config.yaml
n_layer: 13
d_model: 256
n_experts: 96
experts_per_token: 4
d_expert: 96
d_shared_expert: 128
activation: "swiglu"
moe_layers: [1, 3, 5, 7, 9, 11]
router_score: "softmax"
normalize_top_k: false
routed_scale: 4.9
balance_loss: 0.00137
balance_bias: true
router_logit_norm: 2.0
init_std_router: 0.0136
lr_router: 0.000645
vocab_size: 4798
norm: "rmsnorm"
norm_eps: 1e-06
tie_embeddings: false
optimizer: "muon_variant"
lr: 0.00953
beta1: 0.95
grad_clip: 2.0
batch_tokens: [65536, 131072]
seq_len: 256
train_tokens: 334700000
steps: 4610
dataset: "wikipedia_en"
Below are experts of layer 7 (counted from 0) of a mixture-of-experts language model. Rows are named router (the router's row for the expert), down (a neuron's output weights, with its number) and show model dimensions 0-255. Each number is 500 + 40 x the weight over its row's rms, rounded and kept within 0 to 999. Numbers have three digits each.
After each expert's rows: "comes before" lists some tokens at least twice as common just after its tokens as in all text. This comes from a sample of Wikipedia text that the model never trained on. Tokens count by the router's weight.

# expert 8
router:482527415510442459480483561473506518484492566535481477534543532513502465621462512537434483469528501518506560471468500447537554430460515505540511535496570481475496445461508547568504532548440523510452492490525501523449480419478414484543605492469436549460533538489528557489450559505540537453582459492534524514452481570510491538511516545450542476464508460503474494488515480489451502579452548513464496500469540559509505467509536492496580499573511495520543418516480454526508485421523420548457503476496623417551511402492410544457510467554451472519559549584498466563491551463509410481522515497507515509479433500514447526488470466504535445540456522486512480502469514509500472546512462518433509457446510540516471529573498446500510476528500467473539515455499480452500520442492541
down1:420509490500504489529515514529527513543437511535530508467519510426485497556520476499540541516499426540536547572579446504492497455574522517472465490483526482474532502531454492495547496504538536593421498538475480431624472378449523523489559437462537567454508529494500514495486471568436433513455473527479495471452522531492490528498575489466448518504529497503438532463480560505451476485497529505508503441523537573522554430508511430522554461410512542545540459451543535529494503479417561502508521500441514544497518509486489485509517510501531497519476562512446472482507528499456489514532442426463466501466496518483472491562528472451564485476573494444537478468474477574408445457583468480496565426470552517392479494446437491543532458440520516537525504463495499469551436469462527
comes before: " of", ",", " and", ".", " (", " in"

# expert 53
router:505540521452497539524507477536460444511525564567464504529515521451557470506565486481484565489564509463459537528452495500439529441533565495441479519491444503501537522570465498501475483475577481528540456504514560567517578514488452441483489475539545488515489505483526414510505474528430516452568560470513425510488519481488553563473543521442527511548515500511513504510493485541562537508516454502574467534596490520504506425526421480483534445528618529517450467474494468512546414465539492513496545527571449505460553522542543528544555485471512565530455560487463496551532437487470536443523507464540539505472495537460512443515535451460446538483457529508512465440544585534441443561468497513478527564559562539481477526447432449467573472469441547441538525513540518543563531458539500
down1:519492448498517509491498461503503484508530498426484502530454507470503521533526410504451505478506563515454441543415416580509505567487545511506476554493517501538464437549531496541517571457493464540453512507546450495517496478447471479550474504462462523546471505538501500508498516505545461495476446518589494529548513428540519577472548499522452547495448513533508510512507523482496519561478466509522512563539536410518503496493597502537516420530440552496464487508502488427562461456560506444537499485519534477434518482529520613500526448447544552462513520486474465446413514435514500483515492490477507432451551381500470489483530460491535485517558547449519548504628478489491446551525466424521490555466515438484517487547508518531545515479501438441554590422426469537467443472531537
comes before: "1", "2", "3", "4", "5", " |"

# expert 84
router:482568560526555496471545513578532502511464450552542543513513481496497474506504558435517515413531481534414559466442455533485547550529510468560535515555496543564486522591478499544541492537536522512503475509471548492479506480532523467540466559401521444534451508561460491469504429526496533549460511440425484516575452481484457472470506511499525565544452545473476461548487436486487440474463522532473494534554515546451459467526412485558579512514451553468466482503491469584467564539494482484521485536417559452505435536508479414440507435534440443445448485474489460502531538481546546487436571454454502479419566492445508459485499512458513490507492505575512496504452470548468466549486548487543567478444529521505556523493546556523458461489481544528511500494538562544543490474515453
down0:483428576569524552469520466492514463483546519463438465517415463530484470546480504458468513484546496515583516531474549460497516476523521543493468516474520483496466493532404520507481564532458516485486485561485457489509482525530504446383515506482450523501585494497519564552516512466486456536512487587500519468495515555598465469514429438464489486438503518466543553520499546517530564520481564519518513539523474535541481487557516524463523463433466425494478500530553474475553541510566474543499492463499487573462422444436479480462584500525535535542460501435547550541537565480512442564489469457427511442586522512488553475462511556471521594516489511544509530506521546512430495464544492512447459509472501499549546489462435602489478482445510589470475484537484561451495492582537535
comes before: " ", "\n", "–", " L", "}", " W"

# expert 85
router:461493511470470546525522441557563525456575530540509568507557481493486482519523550522477440443548527571499466504520524486453526540538486470490458533509494502460423507478453472548457514518576470531491521454452560527550469411537574475549530532549475425481456441563496539528500496522511525554454480518507532479492465435448510499526509529515426519566546583491521497464443450552466465430513447504463521465559503470551483435520445486521496471531458547473516481473551486528543500505597478494442510563537561432518488513475573541554456414515506483507467520513529523520421477553467492458530556512503529470488480525477581538517487492485513478471579448468498455500428491543519487529446542431472464443496421564566503467510520458571444527510478512457452498579530571572498425476536496
down0:468498525559525494494547524458510605411502478476522474440597501519471533545524482567457492560508523582462503516508449482461460470479479482465578495493539450442488436492560561549524517555519558453525430513566472532490561584551521598506504473519527635513547484490535531538443453514434493482486535499472483479551527485487560491518508522522509523491482515582538440576483507534451511457494515468503487479468468533471503490546498552552516505435486438571480536476466524465434486481450561492505510445509564432537497502468592504534492533455518517489527460475539526450454533534543523501419532564481439487476448447556479441450493461537489481489528455493512477497520499515522494417547436546557487489603494563497476550505509447486531463512479474552498493507450444546449452495500461
comes before: " ", " |", "\n", " +", " −", "',"

# expert 56
router:511516532475572546434526487490461511506576476468557572380506476454477472488531530474478529441523524493538483467550476575519494495531559456539536570546456492435497482497542465461524492531564474513432512518532510515514432518483498522424486504588507490486564528517526489525491439544539530504497558492481465473469519464534558454449537480597550549518462548503533539491475462475513499454507471489559467506499584511514479449516535541465452454533502503486459473458559511417465517467440465572471536483453465577464557523580540511460511449453472523461520459479538407544514579562463518463478506579490446493466452443491510546537486438520483578495449568504514412476495458540544470519485554534518478569469556483545476406452473527470500530468511483498443515553504541549441481520510536
down0:490556501564520493540471532492505464493536514478420510411561469501507516557496502451541442464529463531525523432510477598416498450431571449536496530483463488456472500526545472446494521503516462483443548507516502499543540558497486561434456472504447496430579477484507460490463438572499498460515522489603463456463462542480490400457645556496535512569431527520529484439466515520482540540487496535515530502520536565448398495538552610531530483500498511513539443448479553479480503496497498458488473486509505534507477521495502541545458431578499489411433489559482455574517465515494502522485500497448453483549505424514516493544490501446547442469498479430523542505515503534536467500506591531509558487509499459496443490483504526452518508458538486504534518496524476506474411482547476
comes before: " ", " •", " \"", " List", " Born", " P"

# expert 80
router:450530442522469468499488493504505537477531537439471564569478477449524480453507554586479452568495478466460540545401525419405469486457508477492550488504487470534526561568428433562506524508540453473467491495541480513508511455508512573462436541532512499516530459572545530454508524514511502493561449464498472521526486483491568512409522452546553514485474391468450496536560496494515478488527461505491451468410530545497515453462512455531501489437500451520482508479554444458467523416551452503430487494418548476444535505450518517531528503528465556422467551435529475511450553449480460526486517497488477548530487514494501480490527575452523472481473480536555551482572487519566483556538510513452461467472476505490533483539597570502508477492491564493548538457419490489533436566461452
down0:485565484576501563414540509488475552523492440538520530447527530465490454560445457530496504502496461523541458556452520480502506491440443480505537590529478440409470490485586524458498507487478515522494524608518559473515527489552506511485540446512491514461516477504457505450528516540454442523482473554544497517481517474451466587514551490490419453476512497507503470480485425470473509524510483503471453583485448551526538536499493548476450537471502499504487494522453631482568530437521511497523501590472556531486514569440483539524540501570502455480500520455479499416569531514504446495488447584542436481495468492472489411494507506548476514509513537482546512392521493492532477542452495489535520522449501573525455440500449468483464552503622515422494474434542523478503546452454461
comes before: ",", ".", "ch", " and", " (", " of"

# expert 10
router:564513488538460436454541493448531540440521451584460517449466481468532522433523556509502455467469469492511438557505508526465472449596518493531415463552475506464424499478461568433537445517549492507566523486561494513485516480481537463529499480505448518445532507422502457502519577555579453465499466466515508515494482477525478410464522507486533539468510550536505496471562456483535543421521525487470564502465490520526488534457500451452450469473563504456519490454491418505480469587418458436553477489540522572512504506414497507485472492479462494551511541523556522471441498500407527523549574534522492465445533578552427511444481522494453489498425490450528541521562507558520489493504461447486477578478513513532454440527472488446511498467478462564510481477545448468556542506503588
down0:520586478483488488450505524527529459478503481388507518492557445477525498502561508460540444513491525493534478495565400475488483533588470468524464494514477479487454524486519534539496418489461502559457547517497495481516523553477499509497452530399522549583479452527518503483580548500409464524458509551450489485489523504540543592488442482550528500452488499500485543517489552537619467424457536524504472571534425479508476501497431490527480451525537479486465508505500581453538511535518494537484449543429502466472501467510460487479473465412549496553481459516519496507480479534492500542490567579486499570462439411415532512558529475503484552533522472552483501500402565566531501505522559534493523503563507542554521387511439491540474476464580455490494510468525478543464465506495482
comes before: ":", "hyl", " information", "ms", "um", "ulation"

# expert 50
router:599471450475506473521456533466580474504513564413521553483544538504520450559536452455441497453480503469496535430501485442437547561491499487540491448504486493458530487456556453469489518588518450588481502503432491528409510381506534428552473535524505530504484446481473531538526573490512539590516425509527459542452485463469505521529517486503486542474571508559489500499410476463459553489520508518496482518437530453548608455521515449514530563523525510520431467442545471473523527551539490531498434488553525454478554449458456520552424503496489519509507525560483461508521589505486503424546524466392496481508536486506470457513505459477504465504551514490419457441483536469504512530542498503473435450555471498460506492495534512469528427537484541512512478453469484549441467474500535
down0:494511531503505500493509459452532521470538462510448424492453454493486485425538476493478500526516522551506503470576577485385471558481509495510477434567534552441499572528430572466547499531552498514492442488564562489483556475509476511562500546501529445587494487490452547552487517459531486515560497494480421499482475448520504521502533548479496552514588504441449486475502499462488475452508537539452565513514538495387480469506542476483564532513469497491535524513411494534501549559539518518494454408508573483485488463546558474448481486463491539416613517506489443452565522450481494568511505520567538480505433467504477543487474455510516460439540518518492520467432540490463499437580465512495521544491474479481537427501466473529547437451493543444502514584471521541516415548479474
comes before: ",", "–", ".", ")", " |", "),"

# expert 19
router:535481532530518448537555534575402523451510462524571535538501459499474480510510489493496475530480546486551527489503457520529465500442468482489544482420505491484535474513537604471511506473462606436496498470495529506513545479551433542566530486476483595484490452465468521493453495583421503504434461464464496569560509506421455474535523494514521515479526576481489446553548523515518490478506567480546468472506518590525467476478575392549495441480499424477529533501486557560446493455525478531477482423507466498496481563540443477539470511482554435563489516528465438457561536502513511508427488490506447489538490532549505510493470550489506431446514424566479500564510562415449475473499472484468521471465512504552467501575534475488489455498509438475474450426452448487543545484445448
down1:514516510500542547495510520535498538433489553562537465519526523511545493536510473491535468460480493482498524548485491541459558562626535469518467563413475481508478473491517459483542502597464476528529486577495528478550461462534423453532557526521495567463517530499533516506504542449449538512476478516501521485540540491489500496493499460542443492433510467455555562537535508524452497514512556502501492521543546443483510560543438562561448445550486528546506511489586539516508511433532444514491548542525508549501582497563525494484474458533535494464467575517430585448496536539462466508527555446535553473531545477487441513450474518460502405480521502384469495456505480492444506459511442572453519565467489465514541494439495463416478520533473499486400508548530611516456415516515477
comes before: ",", " of", ".", "ed", "ion", " and"

# expert 48
router:499481518535483521451498506504523499467517545490450540489517387544525557532523503515578490542506541632443483522493529510465401590554551486547463465473505527500451533442459474489463501488471467538480500539514555484476523437498568556533520493566526457463496457542487535529459480501540510552559440516557454546477520456450475541514456509484469542500537521536474527464423576485453463483539532535500505541495460451483486477548469458445505488516460499487505554486484460542526567506554522480403515468522538517486446427456605478529440419567492455497471420494463477465427444544516511452592515535491520508453537528440552425501495447461455465508530526460503462572485411476517528480506491448478462474537509519470482451474441534530502489552441483426465460550502497549451469461515499
down1:490530500482532540545479416526537498467537547577475493505541547458461479513605474460494493493457455535470599462448483492552603501446501477452572586516443513533515480479516451546549507488531506412591519520501526517512451476515514509457497514453487478548445529483490397412531479473499530459489464486482525462498522515418486552464454506461487508568484530472478496511487555476520498493424494431534480472481571514558483513530506525544581445547563518532520433463452466495540460487475484508446471497489511491452568520507448566456489487452512501449531496538498473425401503467500505465494556462512498462500496573536525585495517536493502474519463540552440538432522467528519458538466518531445500487415549503502487536482495595531534462446487543501524520509547478616442553454508477
comes before: " |", "–", ".", ";", ",", "0"

# expert 2
router:507470530503491489455428427494539521461448488491465495533518483450502560474450483506521504542465433457475459491460465509503496437478483464497467496525479506539518494414494500436489467524576526488510439564523547496442486536396524575488544580471503419479510462523523502552563461487562493498495473584562499547520611477436511511453478479531499522477532515537533450497514510492533520471442521408514470498436529421561424452560519548525525490437502494551520470515513481448554547563506485570554506506475578539482487437478545513541446518534487460483522429528494450468465477523531452499591462488471450548441558522435481529551455515560459511535487413524540531512500404504496511490551506443530492466430475478463433415496506482474540505422487490431484499491549545527493465460509474
down0:495553520539515459463521472494509504520499431530498474479535539507476391508556434473466540501455415496515477477577501529498519468542541564501478505496419535421470554525476513512517480522509486446477510484469497445428478461528492526521547551562462515500480558484500494483495611504492460451526470508553527562467612563435470505463512519492467547487557494532487505455462491471483460544480580473520481444484519436453505477536507492454588504525571480518425585478496495495446444481526496481459471475484590531516513393470442547505506524491497472488489514480476557449448542500511484531483573486471480389477558508581518444457489444572523528468457484540562480469452507445534562484510575478459491543519521525469514474499424505475559562486494562546541552505595523538493513449538500
comes before: " |", ";", "===", "==", "osition", "et"

# expert 52
router:567478515446476542515457511547501524518435504495443506520509516522552512514556498515499527509471472474451589463547483411477542455523509536527546554480519480536551510474500471511421443494527497488479468520516411509459474433471467496552517509445480446542493437493478473578495502459506499537574447557507498607504547484487493524512479485531530490434575480498480475465440507483506524506446570557550499524509534421507480431590461438487585515474603562458519497453536515530581519513449494551517461485505532432477478476513493455538552436510530482436489503545487472554513510548584517470577455537419430501550502535432417448472443490532514510493554546516541531494534458494477526572542561530495496444455594475460510535464511452510517478533512493454495508497574527558442460526490514
down0:535435467471512552478521498521530430461492483460518524411510502533517505506464507553522513486526482482519476464507429498482455487505478527550469390524573485481475564502517462451474474516514493524536517428495447530508529451522584530564483533540496617496496575468458487464469585440482523535457447558473502552485459417546524518446518524476528540550506439521476489530491505443454520509530540484454476543481454505505484480504487629434502482464535470573425441542520555464477514506565529600468531462560450444528546541493406506510495417480417549482491516522471504518555532455535515466453487512468551489414489532491503446525491508436495463527506462509531475452566479518481523532447484505534493445525532473500475476474557553556551511437441541481524457547543447514471418495443520
comes before: ".", ",", " |", " in", " of", " ("

# expert 38
router:499526538552455506416510410555532518532462495498519521484504507562573463449494448421476533511521586472436528545606478489488478541463446552486534517463526539522528538521481518555558456532441496500424501544500577575456516514551495510493487443515490509534499566543560543540468526542484480532462581450485494498509457454489567462503523545540431567559459466488526532504444431497441539525433446511465472517487498489547522509451458551525503475563460419528542512531496548428480468536454506382467511518543498527520470524556513556554494523454538417478470567480444456522483504521438464543527508448462571488472480511517556483522528540479469427495459519519496493492471537548542481499513461513529502466563465543528478523482521539441423544527449500507476545574478549494542511563441520
down1:477492430521524558514451515535500513511429503548544529527470516479468511527501449530381490540483490589490502550530500496512561549503494460556506505434515495486502578541486506500473490475490412503457392404483476547489454438476546583427576523577532453518534426530530505528427447539534525494479514516526460498515523405539464450521521429516464486501547504526500504538505497481605501513519481521513460526517487472510447431454460544598512483499477457628519463451543540550452447483527541504559463526478473483578506527537521543547486519499547491496530569492498464506504494551559460486527503488554516453526530490543465514476441461462452506523491473417484492513556568434509449487547560505528548516493486523468569546522455522525444525438501550528512532570500442487480512514534473
comes before: " the", " ", " a", " his", " their", " its"

# expert 28
router:534458546561536487528498468438524530543531449598492508418535493493531439437536455419486489481477498492523480553515479410469518513502490572494488514449525539489517462514541456542474531541511508471509534495479494517469479519482472486508482517421507493557457516495499466460539499578543473543409482422454593460532472463512553487465510519529426539509444440501470501483438447487422493416449414479512481529456533501572478453487528573506484549493470512512523450500537502447504500554514496486496458532516502418459545439559513502485527471397526483474551599468599498506481458556444498466461559505458537472491545509504554499511494512510443466451549553496448483490495549528464502557470503550454438542538451468515505563480518473537520475462524445587526460541530567536460451507462590
down0:469480505524490455560512413500541487612433546511473508499487482541506534517502543553452538448547462566455471483443550444468491496462495587504470499541526590403495543523502520560504482492490492426520569488503497546551464452599535533475494564510554498483557503481458464511507504475533456466543491514421491570578508509502553483545589461555522535517520510492545519487467458480428528509549537529518578477576441480497493413558478513523509552442528470526509476459509488500462483488539434503502468475446496511485525561478533499481520471506498545479589553579497560542498559548481570552458494484526603464522481521496573437574448481457498506498519450506423552497462545519478499519545439560437553508494483486551484495459550500510515512499556493504479427532541513519475495486528432
comes before: " ", "\n", "mer", " list", "ces", "ward"

# expert 35
router:446549556507537459489474498590491581493457539474447547482430535542521483447417450486491526458467493469515441514495482501425572540504499469525425531513561425555489462479464454518539558558484544457428539508438503462540548545541569527542519500489493477480488466515462500501484449511511492546556381441458562485544463487523538483462471470539477552587514497444475553441542465423497563512490534518493445519474465488462494504484472483572493541473487532443483527496472496504528565519483539549528502491468445551472462516522576531503572510482435549463450542513487443522513524412556539453433480515514551537529521510442486438479547560458501466513521545541500472512533541506498529472460507518540444466493532500432522542555517459539478543464485509512591511542444514451611523456456521
down0:492561544497413474465477512401447482536527450528508498549484505514499432513514489446554401529480554522445476533443467574517429482511565455484465495490469532463486493500471465541513516468474490511464538498452460513482493489475409482433520528489594497548475448493448556533544444522473424525539498414528455475438482560553531490528457516460477510498431464529456466466448493451514471519460502507536513488458496457489500530474516506496483460547544455550530444517454461530500568504552429455512421552521531564472527587525509518493485476539502508521523511528560489547498618507502569485567453515504530609484523491508475456554477480458458466489521511480506527556486561450429577499394527599463534500504510487499482471484495429477422503501465508492521484520436547531563519479518556
comes before: " the", " least", "i", "mad", "a", "u"

# expert 95
router:512545531529490513452511574480518512540512492484565494443503519478447455501482541514453536468539464528558449502536520524489449482528555461455531529583530489438513413525463486438505540512543501437512515486479493518514535569547479475462454494490495543447494535489498519510473463550494477477447560496519403411503438498573588415558538537545544519529457513519559543465437470480422495506449472520476556467485511505537480505543483545440444492504495455455506445434508537436399482434442486505521490533476509534508535509548569548494512486479528558394474488555491491540529471473418508478497561470536496424453461518463525501540517578465522474472507563575510470481492548518563434528581484497456485538506492513516450442433543569513556556463500545503500566545511547512433531499473561
down1:438477482538552461415533446461486517506553552553435472493574473469513443540545441488470481445457472485485528573532542497540497503519558527576500508499477523486488464485496478492478538489508520502526490451523561471537514516515553555452501577597452499553559441474448497491559483507546465541612520500440498538459602474423462558481524508452556483527426487568491530526490519523438500493517465431519526458522453467554496519466503508492520523502464493548464535552475496480510457521529497494410551512532582574494495379483513549452544515447511496540482536433512501452522421506522547518538548512474538547510517534468478515485549510538451424540508564536483556434523521432499482493499464447541448450478407474476465553482537559579529513507531552488483503489484501556465550545521504
comes before: " ", " D", " C", " L", " S", " B"

# expert 4
router:452468520476514482586453503500510468509546557445440449532558503509511531521552553480445544455552437455470470498493501518466515527545488463473475421449487482497468514490491526535470496458447464602447535478413568470474507470485511516475559507523503520424494549515473562522427513534437570487527507553590524512457529481572442503542535461412463523461492508563453500554515472563441452500539539539479545520529432468592527478497548434442534454499458476514495587496510525532531494514509487492461489455555495517465521507438517474453526471508465449452434416478445550519518430537518527444537520523557504532540579530479515442484546531476529502506522582451521494519494535513503516457491492515474470464583555515502529416436399552516467475565547535515518464494479441486491444494537493
down0:469503456468468517515457520500471502507437436492565502471479491493433421578510557523590431522527573457549409461516562520478512513537536573561498531545464422486464513431552449511447491491470520510475516509548496481521458490534505406535527490506462476498526487497563516530536471474582443470524542522454505489566465528503511563481441565505494439475470489515545561521497550464518580495568488513514546470519464572424433474484491522526489541468485451551443483508548483588504584493502566533536497528479513467546468557516533523466473546510493523456560572416563454479505524481540506525477536518534447476518545472517511554437475638564543504480505510580506452499476499486506471463463502443520489540442536506450405492545478521484482473451450521526451458507510486521519508489443516
comes before: "0", " years", "%", "th", "5", " of"

# expert 78
router:489447434491538560479485540474544516515540524488582522451545521499508456537506524538472473486529544541479493499591504476488522445498546504467514548521545504533429453429501474487511573510488511442481505454477499543514472470487457436523483549483522469482410534484528516513507583491540562499513446436490512495474464495510467572495521416463515503496509488519466563498432476455433444520568516548488516518486527563475523521509551464529575541589620509519546456494485504525492550441522440524491552453470555470536515499500517522446574464550484530443504501578517537533489568526473460454428455574469515501435428537544515553518495436488506450458490426553489523539478535523511562543450498513431501439486551552553403509485455470452448542539466513514498492533410503477587431502520507
down1:543565515466469576511543501482546454597510534458505505463492445522463547484508543565553509470467523511538434443520485486579499510526571542515467551484484459539476500538505512467475530507502500504478465530492545485568541427545465533466495508530541450519449562507521473537492488496523503480548504510474451481523490505525472451467506550529539469489467514546493560447483541476473468504468536513519475518503445518475608510431481535452464501556551499545521543491569602489497511523542533507510529491466550425496497431490491497554607487441505471477497478582515527532456545558443428500454510522577546558523485604459508508504460432575511413465475442480460526503527539499470538514538436584464487513553537493546518574458538462394457573444436522503493528522470449459561433531514509
comes before: ",", "\n", " |", ".", " and", " ("

# expert 58
router:451525502524546556473487448490553563508502474562520549396493527504465474530473534534438530461520569523486483454478455525495531499531503463479517549462462513467442530511456489529529529418462467451506464447472524512484486530454479466490490443446509489450495537501436447514494435533467480612454491485506570432486477477504510486473515541490436549532472510550561507439437515494502461417426439580471486486469546526475504529474467573546492472517466536489522483465514514506491506576487481530502550571501513438505498428557551537462484473535478497451484487524538469483492562543547465476519538495463473443530523528474533483553475504483488469479507491568522501531509515565454428568445523476506577548445400560482493441482472532387542594459527454548484565583570569536481523462481449
down1:454471487478411444562534466535559443432492526542523487451547468510495510584525437542462493498491525531529510534505464452466450523497507501507430523458487503469520535486436520461517492452478539484518486525545545503528518510566514516502498479520522478616473517448463509471547522501475497572495474517516527440564543476453448453495517455518516525555533446428471497448527536501466570407478472514499483473471561592443513505494430569508411553561438524559533524534431485504576501492492506524485554551444511568547468526567515459485451486511462534435495560488453574480459448444496544429541521495512563502510471532503518550474472545519499464419529539524557508533480480541520523424459435452536430428477495596484540540515491566556549508509508511519521513517570512540506506462424490
comes before: " ", "\n", " —", " +", " (", " −"

# expert 61
router:491485525506498508512490506507481451431514484537509424468478529542510461464480484526528431491530533499457535543471548498514512496488526435486549495442581599561468465538472520573473433451516470422459509518417503519510527529515548528461493544419559482457489484547457448491542533473486482558533546452472484510485493576508444550564499492485552571563440480544547527514498512484536389510530462456480547525463549503441537529473516562515463508529495426477469533561499440505406523494472420502502502432457538486448506540454483492473501474449491552483449505486394475456513476519550466473431549480506496489456453415448456559522516552506502492477534481532544561533559553443492566532482484473466474579435536472564485566508547436505473419450464511515449523537501468456497501448458477
down1:488562533485439450536501461443582451568492550493482455574488525528483466459483539509561472521501519534453481571503485523523439509526500506587527502568481556523552523528612489536472520535490492501594511469545491475487452502523436512512511513485502486484526514441491501473473562473502541405466515466573433523527550537480523561493450454527530512513502580463466476445539538500487534525522429497501465533539532433501570510484534519459522476464528465533498426552500558508528521481425574497421425528479545441488397594556478522498458563483478493524510516483455497522491497540437503503490571480485493504511454482467524551473482502447469536519456478509427510447566544491500491388494458478476550531516477518488486556535476519468536517543526454577414535474518520530455437583558548
comes before: "a", ",", "z", "i", " (", "o"

# expert 46
router:458517460496550515523506488456519537539502522514441442534546485447495511526559443465416516439491451448557554452571415497535471521492488459516522493523488415573473531472493457443552449573523511559456561479473523464525567464498509487564467478507459480500501507491523571475507546374397433505531452572545546491489539469488424491467497471516534444416519444422464498553536456451514501545543488579503478516460549553506473532505488521458475477480510518531527556442474498491527468499516526488527542528459464449530449546478404456501402543502546566491533469500493471535523568447547494491461511538546512533446527444491483547521518508452515507508464480485583477475493454491454581427508442496511500490498523538466518537481449469521562456546495486508532426462529471493468472557562505
down0:483472527467537433463410483536459527474521511526486510504506506534532525446511476510487503512438481438451547490450522491484498509528462465474510477462572489534495456488461520560469515454517559410547539465492485518487527546520475523512491449545485471523523489439530410536529497544539464443475561552525508479436441514478580561469499491486508481423439532544492447541465485475515550470453443502488513458575466471419519458569465529503521519540483547510548509481528473540538490434543484521441482467497446456535520485610518502497476479545481434494500479466565463492440521432441458477520495522529516533478423468502433500517500521545451549509440494551555457541471524517542482453513482488544614520528488500516501563481499589545447641388495509465466591439488472447485476556481543
comes before: " of", "ed", " in", "ing", " as", "s"

# expert 23
router:462516477451480513523485567501485525500505541454476535535444473447465499525500479520480507524447526442545479567452484448456429451475502513508500457437501498502472532531495439517480514482520522459488471497539496545497453470498507533491446535478458513461438503543498513493486553454475573479568390463503550521596487482456543543477521475519548516453494453457467490581509490462557488541503498462483452531430529538457517424510560480493576527511475452524518461499555463531552511436471396449417484487490543512521472502439462554569489448509511519370392542549515427511441597519498496558469520524463445515452477533518492456498442570480583461460524441517512526461442513486491574580472465480497510478445502444513503499570479491540558450545544559497512492493451425513485516473473470
down0:478499503603517465541504588540498539489528594473534445479568562473505496466473468563498472513499415559485477576527496535473494466431491535539523485465568546438525506504457456467509507448511462520538428524477526463470479520504465470576463489497452496534560472563505470514481451525487566502472513457468606520420545490484481530512458455436501558497519437445488503458567540498501516502523456463555493474472492510460517457488525468464530414492503495415510552573484556503535477506448535497443480478455516465491462407434480484517523600477547497549468488519512578412485567506470485500511502561525485496505531558570515576530484545495468534493461517537493520510458413542485556494534561522450526513543506445510436409510467458473428537535479532496520422469505481524464504458561487
comes before: ",", ".", " of", " and", " in", " were"

# expert 12
router:526495491478489552523489517471512461483432485457532520552522495510596555553490551511547552505549480538485466429537492544452435533559503498559460455457459536604477538529480541453510453424465525595489459494501498486463527482468548576519545507531602485489507525535461546540440509512448550516575520476521473482511524490481529518481440476438485560517507546550472529566492566515440466459509543567461445523529504509460529511543545458433521452510482500474485552475489499528557529495512466561434605529526446523467496453430537483442458467595497431505490481446492511467491456567492571441553549539503538529501536520458542460476545504444466558508498517437506502561497459517488436501527464434522487471600526515508458427453489544470485505545484416454476463483483502554486540517506460
down13:499543494504491515584496493459467517540527558499476489497504560515477463558476454517474454517464498494432557454457500506532493473481551563554526599488504500497481479457528480579513415528469491513453426481527465485446532572448511521550516535467442507501425443523531472533460528504462468502546455477520435419529489529531545501496478497452528442513454541485484427521516494501477476481491579570471472519580472471557492443495545535464463467488492553556455451530488569444550469563549501526443556476469504471445540499537487506460525510545478544521456500503486439559468482435493512477486544515584470499507516520433589530518506485444553498500531561418488543505566429529493470457550649510539522488409486514485478509519516559536505584428468558458455482541559530529491447500504520
comes before: "0", "5", "6", "8", "3", "4"

# expert 54
router:482512514509440497436558565474504517513530489510440532418515557494477502492522589426431519495543433516538485480501468548531490537484530592482475549548511480454477438475458491519543530474590517422454541548493513529545513571544449423419441505530505487537485503448444440483572551554495487538494412491479537434534511474545512468568542533465464549524501507543561537506461485519497474532444472542435458523519517480473521470503494499475444466551490556532529475450529517441456456545454452525541473515452574479467524539567557534507496514494454562511480534562515499562547509519466529485537526439509488521427493561547539509534522464492492509491495532573583526513515500525543459469490471572505544577524502545531512461443478540549469505464514509520462475588534544572467569511403462
down1:504467457463478530475536471577507596489572577531457515533508503512514525525464482575570469492503485455454554450450422459479484528536495522517451492464520461575451558535454556472530460560513547510429521524512382530513510493558468517511447530526451535465577530502462466512569488509510514490572479466487502457556467479602505471564460485441410492491470498512476543437474549560513451566519535465499489488504553492580573455496483522529512529474503489473492431545510484548572495529522582494503499549455533453520517479500485484495446502510477473516551521537586521527481553505441482563552459470447514547517436466511476550470485541489471532502487481498562424458485440597517481528511482522434456508576548481548515519447447517480498470497533521415554458515515449435446516526500501
comes before: " ", "\n", " Candidate", " Title", " Opp", " Votes"

# expert 6
router:465537429438500544550497576485520518474505460524489449459509500487479536512564490450448500514517501440517567549456433437482588453525512477511551508506545486469531518491516455437460445536455553508456463505527500502482514434518498504588542517482458505491457551485513480516502589420514534464573446564498479509478548458515473437492521549515487445409475480452457565416474516478462555548509545464579441541486553466563474490551494438522500548430467472533519570491558548455502458494524489562494436533463510458542512530440448540524454485463491504455476506563497476506452579479570442486509465512519474455561413469523487465559486518563545465505475527451499501492502427483533496455479477436464461443495521457527521497450494418477554467559428528544491517439532452525441502481482543
down0:551442542479477561525536444564492455564537522469429438468425522553506528571545517508501470523541517521541478466452511474494520479488567480453570445516537534528451479520449495547543426535499529444568479465520498508513470465425505512508492478540482548559544487420506521516432532528482484525492550524560493502469491500513526491438488496493551551513562512493425515484499491456533529561449555536555479465518521503544518520434550486462485506484501525501458497497464503518483502538487493495535513511584515468505550526488493577462504462468509535448417484546538490538506523560535547502522435546516506413539398563468495493487478563422510523499491546419531633402532531528464518485435430475579473404527494465507564479460525497499508545450514519476493475469515516490453444500622516
comes before: " of", " was", ",", ".", " in", " is"